{
  "experts_per_token": 2,
  "d_shared_expert": 0,
  "normalize_top_k": false,
  "n_head": 3,
  "head_dim": 64,
  "norm_place": "pre",
  "norm_eps": 1e-05,
  "rope_fraction": 1.0,
  "attn_scale": 0.125,
  "init_std_qkv": 0.0206,
  "lr": 0.000511,
  "grad_clip": 1.0,
  "final_lr_fraction": 0.03,
  "steps": 4785
}
Below are experts of layer 3 (counted from 0) of a mixture-of-experts language model. Rows are named router (the router's row for the expert), gate (a neuron's input weights, with its number), up (a neuron's input weights, with its number), down (a neuron's output weights, with its number) and show model dimensions 128-255. Each number is 50 + 10 x the weight over its row's rms, rounded and kept within 0 to 99.
After each expert's rows: a language model's description of what the expert responds to; "comes after" lists some tokens at least twice as common just before its tokens as in all text. This comes from a sample of Wikipedia text that the model never trained on. Tokens count by the router's weight.

# expert 13
router:45 69 53 55 54 70 52 51 56 35 36 48 42 53 52 37 43 54 58 42 44 51 60 36 61 58 42 39 42 61 62 50 59 63 33 40 38 68 68 55 46 58 58 47 45 54 37 53 58 60 55 56 33 43 57 50 65 61 42 63 53 38 46 44 63 48 65 57 55 56 59 49 36 49 43 66 47 36 63 39 67 21 51 55 62 35 53 63 50 43 47 32 54 59 51 44 54 42 50 66 63 53 62 54 56 52 41 45 50 36 40 65 46 46 42 41 45 57 52 46 46 43 30 31 36 66 39 36
gate0:52 60 70 41 64 56 48 52 41 61 47 34 64 71 36 49 48 70 61 63 55 46 56 42 50 58 64 41 33 41 46 61 56 51 42 48 52 43 53 50 57 58 36 44 31 55 48 37 57 52 59 52 55 54 68 55 45 39 47 56 51 59 63 59 66 57 53 49 50 39 45 37 71 47 63 60 57 34 58 60 55 55 48 52 31 38 49 58 49 49 55 41 47 59 41 54 60 55 66 47 44 33 56 56 79 58 47 42 47 30 54 52 55 60 47 60 46 70 55 60 62 38 41 35 62 62 62 49
up0:69 50 36 43 44 44 56 56 44 43 66 37 69 46 37 51 52 57 54 55 58 54 34 30 52 54 67 39 37 49 43 48 46 54 68 75 31 40 63 40 82 60 47 63 40 63 50 48 51 51 66 34 60 64 79 42 41 41 35 52 50 62 58 38 45 71 56 45 38 35 50 58 62 47 57 37 46 45 39 69 46 64 35 58 36 41 42 49 46 54 42 49 29 46 60 58 55 62 56 43 47 50 33 53 59 53 48 43 31 39 56 62 58 52 61 60 51 54 64 56 57 49 46 46 71 52 59 56
down0:58 53 48 29 48 40 55 40 56 54 69 45 58 42 41 42 51 64 39 47 59 41 58 66 44 40 54 47 55 55 45 37 40 44 41 51 51 61 33 51 52 50 43 48 52 59 33 40 52 46 47 57 39 21 48 47 49 49 62 46 50 70 49 48 50 43 51 49 45 45 40 51 47 72 52 25 55 40 45 49 42 51 51 46 57 51 48 46 46 35 61 62 53 64 53 54 36 69 46 61 22 48 55 48 38 35 45 31 41 50 50 67 56 50 51 66 66 36 43 47 47 63 56 67 78 41 57 39
It responds to: Common English first names and place-name heads after of, the or St, such as James, William, York, St Michael.
comes after: " of", " the", " New", " in", " and", " St"

# expert 23
router:33 42 57 42 52 53 49 38 45 46 40 55 56 57 53 43 29 49 45 35 36 41 61 34 62 54 37 48 48 54 48 33 70 52 48 43 21 80 52 67 41 56 43 24 49 45 52 54 62 57 58 64 36 50 32 43 57 70 52 58 55 45 45 66 68 44 53 32 63 65 59 41 32 42 19 58 33 67 56 44 52 43 55 40 57 47 57 55 47 30 66 44 54 56 66 39 56 39 59 52 54 50 66 69 57 49 47 42 60 41 36 54 51 49 42 36 44 56 44 43 44 57 44 44 45 57 32 51
gate0:35 63 46 51 42 61 49 28 31 48 36 35 54 45 44 52 51 40 44 45 52 52 57 46 64 49 42 38 73 49 58 52 67 51 56 50 40 55 64 57 49 56 44 37 40 49 48 52 55 63 41 55 43 53 67 40 47 49 49 58 43 37 38 43 51 57 47 27 41 63 42 41 46 44 45 36 47 59 53 52 34 55 65 40 57 71 43 29 51 52 64 72 43 48 53 40 51 58 50 52 70 42 62 58 64 40 51 37 51 46 47 54 42 48 61 55 64 29 24 56 54 46 52 36 40 46 19 47
up0:45 59 38 64 49 65 55 39 41 61 38 25 37 46 44 51 63 44 44 52 55 45 43 53 55 59 39 36 76 39 57 45 69 55 49 41 48 55 67 54 57 65 64 42 54 50 49 54 56 61 32 59 53 48 61 42 58 43 48 64 50 33 57 52 45 53 40 33 47 47 53 42 34 54 43 28 46 58 49 54 56 53 52 41 58 66 46 36 61 37 48 48 45 53 52 49 38 39 39 52 58 55 75 41 55 40 54 43 43 62 58 67 48 39 60 37 61 37 27 55 65 45 44 35 42 38 42 42
down0:42 49 43 44 59 71 43 63 60 60 64 48 42 43 60 38 57 64 40 67 43 43 54 52 41 32 43 51 54 58 50 52 53 55 43 53 50 69 53 69 43 48 63 69 44 60 52 46 66 42 66 44 56 37 31 48 51 65 59 42 56 49 48 47 54 37 58 59 49 52 45 61 82 64 51 25 55 49 42 61 59 38 49 52 52 38 54 48 58 47 18 53 38 50 51 48 47 35 41 40 51 43 41 60 40 49 50 51 48 57 38 46 55 50 45 40 60 69 47 55 47 57 56 54 58 43 64 37
It responds to: Nouns and adjectives right after a, an or one, often before of, such as number, member, man, succession, fifth.
comes after: " a", " an", " A", "A", " one", " =\n\n"

# expert 20
router:45 47 57 28 65 58 60 44 45 42 29 57 42 54 49 37 42 61 38 39 46 51 59 40 61 54 42 29 34 60 60 46 50 65 44 46 36 70 59 63 46 63 65 42 36 42 49 55 65 53 60 57 50 34 61 45 68 62 69 47 73 39 41 56 64 54 63 47 63 54 50 56 39 36 39 55 49 50 46 49 53 30 63 45 57 43 58 65 48 48 56 39 47 57 47 38 58 51 58 61 58 65 48 55 63 69 50 45 60 40 49 57 34 36 55 51 52 59 50 40 38 43 35 51 50 53 37 27
gate4:28 40 53 73 48 47 51 37 20 53 53 50 42 59 43 32 52 42 44 45 60 46 47 45 51 63 31 47 67 67 48 43 40 48 35 39 47 64 70 57 42 35 26 51 63 56 35 42 54 66 45 33 52 27 54 41 34 41 48 67 49 47 45 44 48 63 37 48 32 57 46 54 29 44 39 46 57 44 44 47 40 37 33 53 49 56 45 40 43 55 47 51 55 41 65 38 52 51 56 36 45 40 29 51 56 32 71 60 55 50 35 60 48 54 46 58 48 46 59 47 41 70 58 42 46 47 54 65
up4:43 48 52 57 49 53 46 59 39 50 54 33 50 59 49 55 60 73 44 60 49 60 57 36 45 64 48 56 57 49 28 57 44 28 43 28 40 65 55 68 60 37 31 52 46 40 40 58 33 59 51 42 49 39 55 34 37 27 57 54 51 49 54 53 46 55 61 54 47 55 28 54 33 57 47 50 67 49 41 53 39 37 23 56 44 49 64 43 44 32 39 47 48 31 51 43 61 50 47 43 53 36 40 51 38 31 58 55 62 43 47 52 55 53 49 42 48 46 59 37 57 74 74 45 43 40 51 64
down4:63 47 39 56 54 53 68 46 42 43 24 65 39 81 54 40 53 66 62 40 50 39 30 35 37 47 62 48 57 68 36 54 45 50 54 59 63 60 47 58 49 53 39 38 38 65 50 50 49 53 42 38 65 58 60 47 35 50 61 58 55 45 51 37 40 37 62 55 56 35 68 38 48 51 44 32 48 53 45 47 58 54 49 43 49 61 51 51 71 29 57 50 43 55 49 73 45 52 57 65 53 70 48 83 64 48 52 50 50 51 53 51 48 65 41 45 54 61 48 41 43 73 60 52 44 47 55 65
It responds to: Relative and subordinating words and pronouns starting clauses, such as that, which, where, these, However, although, he, had.
comes after: " (", ".", " that", ",", " which", " \""

# expert 0
router:42 56 57 49 75 54 50 33 49 50 38 60 49 50 35 43 29 67 59 44 39 45 63 45 56 54 51 44 41 48 56 54 57 60 45 39 51 55 61 66 25 50 58 43 49 61 40 53 64 52 42 56 27 43 51 38 58 54 47 69 66 38 37 70 48 54 59 42 69 56 60 56 39 39 52 61 45 61 58 51 74 42 52 57 52 56 57 52 52 42 58 44 56 65 43 35 59 44 50 57 45 45 58 58 54 63 54 42 59 39 53 57 33 52 56 34 59 77 43 47 45 40 49 50 44 58 47 41
gate0:33 33 52 81 47 58 32 44 66 46 39 50 52 43 59 44 68 61 54 51 48 43 49 54 35 50 70 61 50 50 53 46 53 35 43 50 52 36 46 52 55 49 43 50 39 66 41 54 77 63 57 57 44 47 37 63 51 58 54 56 35 40 43 36 57 54 45 53 42 40 47 47 53 44 57 56 55 47 44 48 52 43 43 49 54 57 45 27 46 38 60 48 65 53 49 56 39 54 32 58 51 25 48 44 62 60 43 45 53 45 35 37 56 77 48 47 27 41 49 53 32 62 59 65 48 51 45 63
up0:25 30 54 55 52 55 29 44 56 52 37 48 52 49 63 60 68 56 54 42 49 66 53 51 31 39 66 54 59 35 49 47 47 50 48 29 38 33 55 34 51 46 39 48 49 46 57 46 60 64 60 59 53 42 37 56 50 41 43 48 44 47 27 52 45 59 38 32 32 48 44 56 57 33 51 41 47 50 40 50 60 42 41 60 35 63 42 43 51 45 51 72 53 54 53 29 35 63 43 53 39 23 47 52 58 49 41 56 31 38 39 30 55 56 46 42 22 69 47 45 37 51 56 57 52 49 50 64
down0:45 44 48 32 62 47 61 48 42 54 79 50 44 39 43 15 48 54 44 40 48 58 63 62 53 52 39 49 51 30 33 30 38 61 53 41 56 47 41 49 40 53 61 43 66 37 50 57 49 52 19 39 45 39 57 46 59 53 59 54 43 48 35 53 30 48 49 57 56 61 52 58 90 41 57 47 54 48 55 55 36 58 52 31 50 46 54 55 46 35 68 57 47 43 36 43 62 47 44 59 55 50 38 37 47 59 46 45 50 58 51 52 43 29 47 48 65 62 35 52 54 54 69 66 55 43 58 45
It responds to: Main verbs right after a subject name or pronoun in narrative biography, such as took, called, wrote, confirmed, grabbed.
comes after: " to", " he", " and", " who", " He", " also"

# expert 11
router:44 65 66 45 58 63 50 39 35 40 41 51 50 60 57 34 40 47 57 35 35 32 67 39 60 59 46 43 34 60 61 41 61 58 46 41 44 70 56 57 40 60 56 54 45 43 37 41 54 58 47 54 30 42 58 36 55 55 57 66 65 38 39 54 65 44 52 29 61 52 56 44 35 45 31 70 41 54 61 46 62 35 61 48 56 37 46 60 49 50 69 41 59 60 28 39 59 34 53 61 51 49 52 54 59 57 67 43 57 44 40 62 48 50 43 38 46 56 33 45 29 38 43 35 39 64 43 31
gate0:44 47 52 59 45 58 65 36 48 65 45 54 55 52 74 40 56 54 58 48 47 56 49 50 57 47 41 52 61 38 57 45 62 56 48 48 50 63 59 63 25 52 59 54 45 45 49 51 36 44 52 54 37 40 32 57 68 59 44 60 48 39 49 34 39 40 51 34 52 58 55 49 33 42 55 61 36 58 64 45 47 45 47 60 53 48 31 41 50 51 44 34 40 73 73 51 34 64 39 64 71 61 55 48 44 50 53 48 62 38 31 58 53 57 68 34 45 44 30 62 58 37 49 66 60 74 45 44
up0:55 49 46 41 51 40 55 43 41 41 45 58 40 67 23 47 36 48 49 39 48 46 57 37 39 56 48 49 41 59 48 45 47 70 51 53 51 51 44 55 66 61 63 36 60 42 39 58 62 62 38 55 51 47 60 59 60 47 55 49 59 58 44 64 61 52 52 62 54 57 45 42 64 45 57 53 49 71 46 42 51 56 54 45 57 36 70 63 62 33 57 47 51 37 39 43 69 51 53 46 51 42 53 54 65 66 63 46 49 46 47 51 52 39 50 58 70 63 48 39 58 53 44 38 41 50 45 62
down0:38 61 60 63 62 57 76 56 59 42 41 53 39 55 34 49 58 40 59 45 45 51 66 26 54 56 54 48 20 50 51 54 59 63 50 52 63 33 60 35 54 52 58 45 32 52 51 57 51 51 54 45 38 57 49 42 57 58 29 58 49 59 48 56 45 32 46 43 59 38 56 57 41 50 58 40 54 48 46 45 63 59 53 28 49 47 47 55 62 37 45 53 56 56 57 44 34 44 40 53 51 69 60 62 57 64 40 45 47 37 44 54 32 44 39 25 39 44 41 49 54 46 63 37 40 48 37 42
It responds to: Words opening cells in pipe tables of sports rosters, election results and coordinates, such as Rank, Votes, Traded, °W.
comes after: " |", ",", ";", ":", " –", " and"

# expert 19
router:30 61 57 46 55 56 48 34 47 49 35 57 41 61 45 31 50 58 50 34 52 54 57 33 50 55 38 50 49 73 68 43 53 60 34 39 24 68 58 66 53 66 51 43 45 48 44 49 56 63 59 52 45 35 53 59 73 57 42 67 63 44 33 63 53 50 61 46 57 60 43 34 45 44 44 58 36 67 65 45 66 39 58 51 51 39 54 63 53 48 52 39 57 55 54 47 52 39 62 54 68 60 50 61 61 54 56 50 61 33 36 56 44 32 40 46 48 55 49 42 43 36 33 39 38 49 33 31
gate0:49 64 43 51 65 59 49 44 31 62 46 59 54 44 36 47 26 68 38 49 44 57 52 41 63 62 50 55 50 52 47 56 43 52 40 60 47 46 60 71 56 54 48 35 57 47 52 41 47 76 44 45 38 46 53 59 51 46 43 53 38 57 42 60 48 41 42 65 48 53 47 49 58 20 44 57 33 39 62 44 59 45 48 55 45 52 37 43 52 40 64 62 58 57 51 15 62 54 37 41 64 47 59 51 35 51 51 57 58 38 46 58 57 52 55 49 39 47 53 57 61 48 71 58 54 50 32 64
up0:59 51 59 40 52 47 49 48 64 32 47 61 33 53 43 45 72 37 60 63 40 38 55 43 52 38 60 48 49 48 59 46 48 62 41 43 42 65 49 43 41 54 43 55 43 39 51 60 67 35 64 59 54 42 58 43 51 56 57 63 67 60 58 57 62 50 72 58 67 52 55 60 38 67 68 50 47 54 34 49 44 45 54 34 50 63 66 61 74 51 54 42 52 49 45 57 44 45 55 62 54 55 58 56 63 53 55 44 60 51 61 39 52 61 34 43 65 51 42 49 42 47 33 36 45 48 44 46
down0:36 59 34 41 52 56 50 69 60 60 21 40 64 63 67 49 60 53 56 57 53 44 52 41 42 58 53 46 46 59 43 65 46 52 64 51 55 59 37 65 63 54 35 46 60 52 42 41 60 46 53 62 43 36 38 44 44 40 34 44 54 46 33 45 53 57 51 56 61 55 41 35 24 26 49 52 60 61 58 66 59 47 46 61 34 36 52 37 50 41 44 28 50 46 51 33 66 55 30 39 49 44 47 59 51 58 40 50 52 49 37 66 50 64 52 43 60 48 51 45 50 49 35 51 38 52 46 71
It responds to: Nouns and adjectives right after the, his or a, and paragraph breaks, such as same, latter, game, band, country.
comes after: " the", " The", "The", " his", " a", "'s"

# expert 15
router:47 51 65 34 59 56 65 51 56 42 41 59 43 52 46 53 29 68 49 34 49 42 50 42 50 60 47 61 36 58 47 43 46 55 54 45 45 58 55 64 55 65 46 46 40 48 52 64 74 62 53 71 57 51 58 56 48 59 38 58 65 42 36 48 64 37 53 51 64 40 63 52 38 43 47 49 26 45 53 39 48 37 50 44 55 44 58 75 51 39 46 43 64 50 53 41 64 57 60 61 54 60 68 60 60 53 53 40 53 31 49 51 41 45 40 50 62 57 46 42 48 37 39 40 48 50 31 44
gate7:35 55 46 46 36 42 37 56 65 56 64 46 56 39 48 44 44 48 40 52 51 55 46 53 57 49 52 58 48 56 49 54 46 32 48 53 43 37 53 48 59 65 58 52 66 46 44 59 69 43 39 45 60 41 50 66 56 42 48 66 72 54 49 57 49 63 47 44 24 48 57 51 66 60 85 65 45 52 40 38 42 30 59 47 43 42 55 57 44 41 63 63 42 37 46 43 43 58 61 49 48 67 53 58 44 36 53 39 58 29 55 52 57 45 67 48 46 40 50 61 36 59 45 38 35 34 34 66
up7:47 44 77 54 59 42 47 42 51 57 41 54 80 62 42 51 50 34 44 56 49 50 58 60 68 38 48 58 46 72 56 55 50 48 44 46 50 53 47 60 51 50 42 54 43 50 45 60 56 57 47 47 37 39 44 66 52 54 80 55 63 41 40 61 51 45 59 43 48 49 46 55 57 45 41 60 24 61 42 47 57 59 62 59 47 41 64 51 43 51 50 54 51 38 31 42 42 45 48 53 49 49 45 47 57 41 42 65 58 42 48 51 36 39 68 34 49 61 31 53 44 46 31 47 35 55 45 40
down7:44 36 43 60 49 59 43 46 52 69 62 58 38 50 49 43 38 54 58 40 33 59 47 45 43 50 49 53 56 42 55 51 66 51 43 40 51 28 48 50 51 43 53 58 63 40 37 37 28 43 58 82 54 66 34 72 55 40 67 30 41 61 49 54 57 53 68 57 41 52 59 52 55 39 50 68 55 44 49 34 42 40 38 40 63 50 67 66 42 35 50 45 54 57 44 57 59 56 44 49 50 45 34 30 37 56 51 46 57 45 57 48 52 37 53 42 55 37 48 40 52 53 36 64 54 47 47 63
It responds to: Nouns and months after prepositions, especially War after World, plus phrases like in terms, in order, for January.
comes after: " in", " for", " In", " World", "'s", "In"

# expert 21
router:42 55 52 34 58 62 42 50 43 38 39 67 49 68 50 44 36 54 53 33 46 41 70 31 49 53 37 32 48 66 56 42 48 48 36 44 30 65 54 52 44 70 46 41 37 39 44 54 58 48 49 59 47 35 57 56 59 69 55 51 62 44 44 54 65 37 60 41 62 49 57 43 46 42 34 56 41 52 48 47 55 35 49 38 65 40 55 51 56 54 55 47 49 54 48 36 60 46 54 62 56 52 56 67 58 57 56 33 64 47 49 61 44 34 56 43 53 64 42 47 38 44 38 44 49 53 37 45
gate4:60 52 52 23 57 41 59 48 47 35 51 45 40 58 51 36 78 58 67 49 34 52 37 52 53 30 48 47 42 54 57 75 47 51 62 44 44 50 62 54 66 52 59 57 64 36 39 46 49 48 51 44 59 74 61 45 49 45 57 39 52 37 42 52 57 60 45 44 40 43 48 44 46 51 38 49 50 52 47 48 56 58 54 65 42 52 46 47 36 52 45 38 61 42 46 58 43 49 52 46 34 45 38 44 51 48 43 42 47 52 41 45 35 59 54 44 45 35 51 43 41 67 54 30 46 41 60 39
up4:36 48 55 56 36 52 57 36 27 67 47 62 50 44 53 53 61 52 50 48 60 41 53 65 43 37 59 54 60 56 36 51 51 45 57 44 50 57 35 48 43 46 42 50 43 57 31 39 50 48 62 57 53 61 40 45 36 19 44 55 43 70 48 39 64 54 37 59 47 41 48 55 47 41 49 59 58 49 40 61 40 53 49 67 39 39 56 39 59 64 49 77 54 34 53 51 25 48 32 44 48 51 54 51 43 36 50 42 61 59 47 47 81 71 51 49 52 43 43 46 54 52 48 55 53 61 39 56
down4:46 58 51 46 54 55 53 45 59 57 46 46 41 48 64 43 58 58 59 61 64 55 43 55 47 51 49 33 46 60 46 55 61 65 56 55 53 54 60 29 51 64 46 65 53 33 38 66 63 51 60 46 71 52 56 55 43 49 34 30 45 45 46 46 52 41 61 48 45 51 46 35 56 57 46 41 46 33 68 52 58 47 58 30 39 33 36 44 57 49 61 57 51 67 52 59 44 57 52 38 51 50 24 56 54 58 64 56 47 73 45 60 50 57 56 51 37 41 42 48 61 30 44 20 52 70 45 59
It responds to: Conjunctions, auxiliaries and adverbs in running prose, mostly and, plus to, also, but, was, only, which.
comes after: ",", " in", " is", " which", " was", " has"

# expert 22
router:40 46 58 42 77 43 56 35 39 39 48 69 38 61 47 45 30 48 42 59 46 34 57 38 61 53 49 49 46 47 55 43 54 55 43 40 38 64 48 69 43 56 51 38 48 55 42 48 64 62 57 58 45 45 47 25 56 57 53 77 63 59 40 61 57 36 44 31 61 54 63 32 34 26 36 53 41 63 51 51 53 42 59 59 61 48 57 54 60 38 66 29 54 41 48 31 62 44 63 64 43 55 63 48 58 64 47 44 53 40 46 49 46 40 57 42 65 68 51 37 42 50 48 45 36 51 53 36
gate11:42 54 39 40 60 48 41 73 40 32 48 52 63 46 39 53 42 53 38 68 47 62 43 47 50 56 42 47 55 42 55 56 39 31 52 56 52 53 49 52 62 48 20 49 37 43 61 46 45 61 49 49 57 66 44 66 50 46 50 73 45 53 34 61 42 52 53 47 44 36 40 47 54 36 59 47 59 41 38 41 33 33 33 55 54 60 33 59 39 54 48 47 44 46 49 39 65 52 51 53 55 57 60 44 49 65 41 58 37 38 44 39 63 40 59 51 57 40 41 53 47 57 52 55 35 37 61 52
up11:46 40 61 44 19 44 59 45 55 50 62 53 59 59 60 45 68 33 35 39 51 51 45 66 51 47 42 63 38 68 55 31 70 43 67 45 56 54 52 61 66 61 52 54 58 47 57 16 39 29 49 44 49 45 56 49 42 64 46 49 41 37 49 49 42 54 56 32 40 52 53 46 45 59 45 46 34 28 58 50 31 63 63 65 49 32 49 58 37 53 58 74 49 40 60 41 73 42 60 45 48 46 54 53 42 16 67 49 48 37 63 48 57 40 51 67 35 36 47 47 64 45 32 49 49 32 51 43
down11:29 59 42 44 60 51 30 52 63 46 36 47 34 54 54 57 43 68 54 48 46 51 47 43 56 52 40 47 48 47 48 48 39 60 54 68 64 41 70 49 39 35 47 36 47 47 42 70 66 68 56 38 43 51 51 60 60 33 44 47 54 55 46 49 42 45 62 68 48 45 45 69 55 52 43 30 62 41 36 48 50 45 62 50 47 66 57 43 71 51 38 52 51 47 38 74 57 47 52 53 51 57 57 67 47 70 37 31 28 51 51 71 56 58 53 45 57 60 40 42 42 64 46 43 50 58 40 60
It responds to: Prepositions and participles after forms of be in descriptive text, mostly of, also up to, about, released, noted.
comes after: " was", " is", " be", " to", " are", " were"

# expert 12
router:36 61 53 34 66 58 58 43 45 32 34 49 44 54 45 39 38 50 44 38 42 38 60 37 62 56 46 47 48 52 60 35 58 72 30 40 39 64 62 66 45 57 70 32 39 46 39 53 63 59 50 58 47 41 47 46 74 55 65 53 63 39 39 56 54 45 52 41 60 63 58 41 35 48 33 67 43 49 64 50 70 40 60 45 57 49 62 53 57 44 51 38 55 59 51 43 59 50 50 59 58 70 49 58 63 66 43 32 57 40 41 52 36 45 38 40 50 48 45 44 41 39 35 34 37 71 46 39
gate0:66 61 56 47 62 73 48 58 53 39 59 43 44 50 48 44 52 44 50 57 28 50 49 31 48 59 52 52 57 45 53 44 64 40 34 55 65 50 58 49 34 50 50 57 64 42 37 57 71 36 49 42 54 56 62 56 52 63 43 53 70 51 34 57 54 39 42 53 59 72 53 37 34 49 61 46 58 55 68 43 52 26 43 46 56 40 50 64 53 55 56 56 45 52 53 53 46 49 43 41 51 66 40 51 64 50 45 30 36 48 49 45 51 48 35 54 56 49 62 41 55 55 18 38 41 48 33 51
up0:33 51 51 50 57 34 65 44 36 45 28 44 62 47 60 42 52 50 56 49 57 38 65 55 53 47 49 63 42 63 46 50 49 56 66 53 47 55 37 44 41 56 34 47 45 52 54 51 36 60 44 69 64 48 50 56 48 35 49 64 44 57 51 37 61 48 55 52 67 33 38 57 59 59 45 57 47 58 35 54 57 57 51 44 51 63 48 56 52 49 54 49 46 47 52 52 58 61 63 74 50 40 49 45 38 68 48 41 52 58 58 54 40 62 75 41 41 54 43 65 57 51 67 59 66 47 55 47
down0:59 56 37 55 35 59 52 65 59 51 51 51 58 38 35 47 71 70 55 52 54 60 40 48 47 60 50 59 60 46 52 28 62 37 55 41 51 58 62 65 44 50 43 37 54 28 57 65 57 37 44 40 52 48 47 53 59 51 36 48 54 66 52 53 46 52 40 55 74 58 56 52 58 62 52 42 51 42 60 49 46 37 53 69 51 61 58 49 48 58 48 60 33 70 40 42 46 42 44 41 48 71 53 54 39 42 39 48 51 37 70 55 41 46 42 49 46 39 63 58 71 52 56 41 27 51 53 44
It responds to: First word of a line, heading or sentence, especially infobox and list field names like Television, Species, Website, In, On.
comes after: "-", "|", ".\n\n", ".", "\n\n", "\n"

# expert 17
router:40 63 60 48 49 50 52 43 45 35 38 61 46 62 50 25 40 40 50 48 40 45 57 42 69 51 52 50 45 57 62 41 61 50 38 47 45 69 62 56 41 63 55 53 45 44 33 56 49 56 46 61 42 30 49 31 43 59 54 59 61 44 41 52 57 53 48 37 50 44 53 50 25 62 49 55 40 49 60 45 62 51 53 42 48 38 57 58 64 47 63 42 59 66 43 41 53 46 59 73 42 59 50 58 38 58 65 47 62 43 43 56 42 51 45 41 50 54 15 39 24 34 48 46 42 62 49 35
gate0:52 48 44 31 44 50 56 36 57 34 61 53 58 60 44 56 57 48 56 55 36 42 63 33 65 47 29 45 47 53 52 48 38 55 25 52 47 65 41 57 49 68 57 47 23 55 54 44 36 38 62 68 54 33 56 44 43 66 60 43 46 54 67 54 54 44 55 32 50 51 51 30 43 52 42 72 42 49 46 54 57 62 45 42 63 59 43 51 49 49 45 49 46 46 52 57 44 44 32 68 42 47 63 37 57 52 47 58 69 55 60 46 55 24 44 44 56 42 54 44 36 42 52 44 50 65 33 50
up0:54 42 42 47 49 55 63 57 49 35 64 40 53 76 35 63 62 33 60 46 62 43 52 44 42 45 22 34 59 53 44 61 45 57 35 63 50 38 55 45 75 53 60 48 54 47 36 29 26 32 58 41 47 51 63 54 40 51 68 62 50 60 62 50 40 46 56 35 64 30 50 40 48 65 47 48 43 41 41 47 39 67 39 42 43 46 54 44 49 71 46 50 42 55 59 52 49 52 48 55 39 48 38 37 66 56 37 63 63 58 45 58 55 51 54 62 50 38 53 53 51 46 49 63 29 59 54 38
down0:36 38 58 31 33 32 63 55 46 39 50 73 50 71 56 58 48 41 55 60 56 43 37 55 33 50 50 44 69 65 37 31 23 44 49 59 43 53 45 67 43 28 45 53 60 42 51 42 45 26 38 27 45 35 36 52 41 45 39 37 60 59 46 55 51 35 40 42 47 55 20 46 43 60 52 44 36 50 56 49 28 26 45 45 44 54 60 42 52 42 46 66 46 72 49 31 57 63 38 61 36 57 48 48 47 47 48 45 66 48 56 50 42 38 47 76 43 53 62 52 48 57 61 58 56 57 21 39
It responds to: Capital letters, abbreviations and short entries in sports and statistics tables, such as Shot put, /, KAZ, Z, Best.
comes after: " |", ":", "-", " (", ";", "|"

# expert 7
router:52 61 58 48 67 62 49 31 49 47 29 56 39 66 54 37 37 64 59 43 37 48 65 36 66 61 46 38 37 58 61 45 56 64 39 46 32 70 54 62 42 58 51 42 39 36 37 53 53 55 46 63 32 36 66 42 62 61 58 57 63 53 52 55 57 42 57 46 56 58 56 48 41 34 39 67 49 53 49 49 55 34 63 50 51 53 59 57 56 46 65 42 55 60 45 33 52 36 45 65 58 58 54 62 45 64 66 43 57 42 37 60 48 34 55 49 59 63 32 37 41 40 39 41 41 53 41 37
gate7:59 47 48 34 24 37 61 52 50 51 40 33 53 47 49 64 46 33 49 81 55 39 39 68 40 43 50 42 60 39 41 44 61 58 54 67 60 43 44 38 63 38 47 48 51 62 68 45 50 43 37 51 67 60 41 55 42 46 42 45 44 43 60 47 44 40 54 42 31 51 46 50 38 49 43 44 66 27 41 59 41 58 32 47 60 43 37 42 52 39 38 64 52 53 57 54 33 53 48 23 57 70 56 47 50 54 52 45 46 44 51 43 47 41 60 59 59 44 34 63 42 57 58 70 45 42 56 49
up7:46 53 57 54 48 80 45 40 58 47 47 46 49 37 46 56 49 56 64 19 47 51 61 35 74 44 66 43 49 68 52 59 42 53 42 40 50 57 66 62 51 67 58 41 53 52 57 59 49 61 43 44 46 56 61 54 49 55 55 49 56 56 46 54 53 49 39 61 70 60 49 40 68 50 41 60 55 47 57 32 52 43 49 52 44 44 56 58 59 48 53 53 58 55 45 33 45 51 55 46 50 44 59 62 50 58 45 43 54 42 43 45 56 45 55 40 54 64 61 46 40 35 57 47 49 45 53 42
down7:49 47 34 50 35 46 25 54 55 40 41 45 51 44 45 58 67 52 48 60 52 66 51 62 46 51 47 42 42 48 43 55 52 32 57 68 64 56 63 73 34 45 38 60 54 74 52 32 54 37 52 46 56 35 42 38 35 38 51 25 45 45 64 41 37 53 39 50 54 47 48 58 23 21 57 46 63 46 57 67 30 43 67 37 43 51 41 51 47 61 31 38 36 51 59 50 42 47 52 51 58 68 53 48 58 46 31 51 45 53 55 44 58 35 53 35 52 41 36 62 63 49 48 50 51 38 55 66
It responds to: Final digits of years after 18, 19 or 20, plus other numbers and time words, such as 1893, century, BC, minutes.
comes after: "20", "19", "18", "17", "16", "15"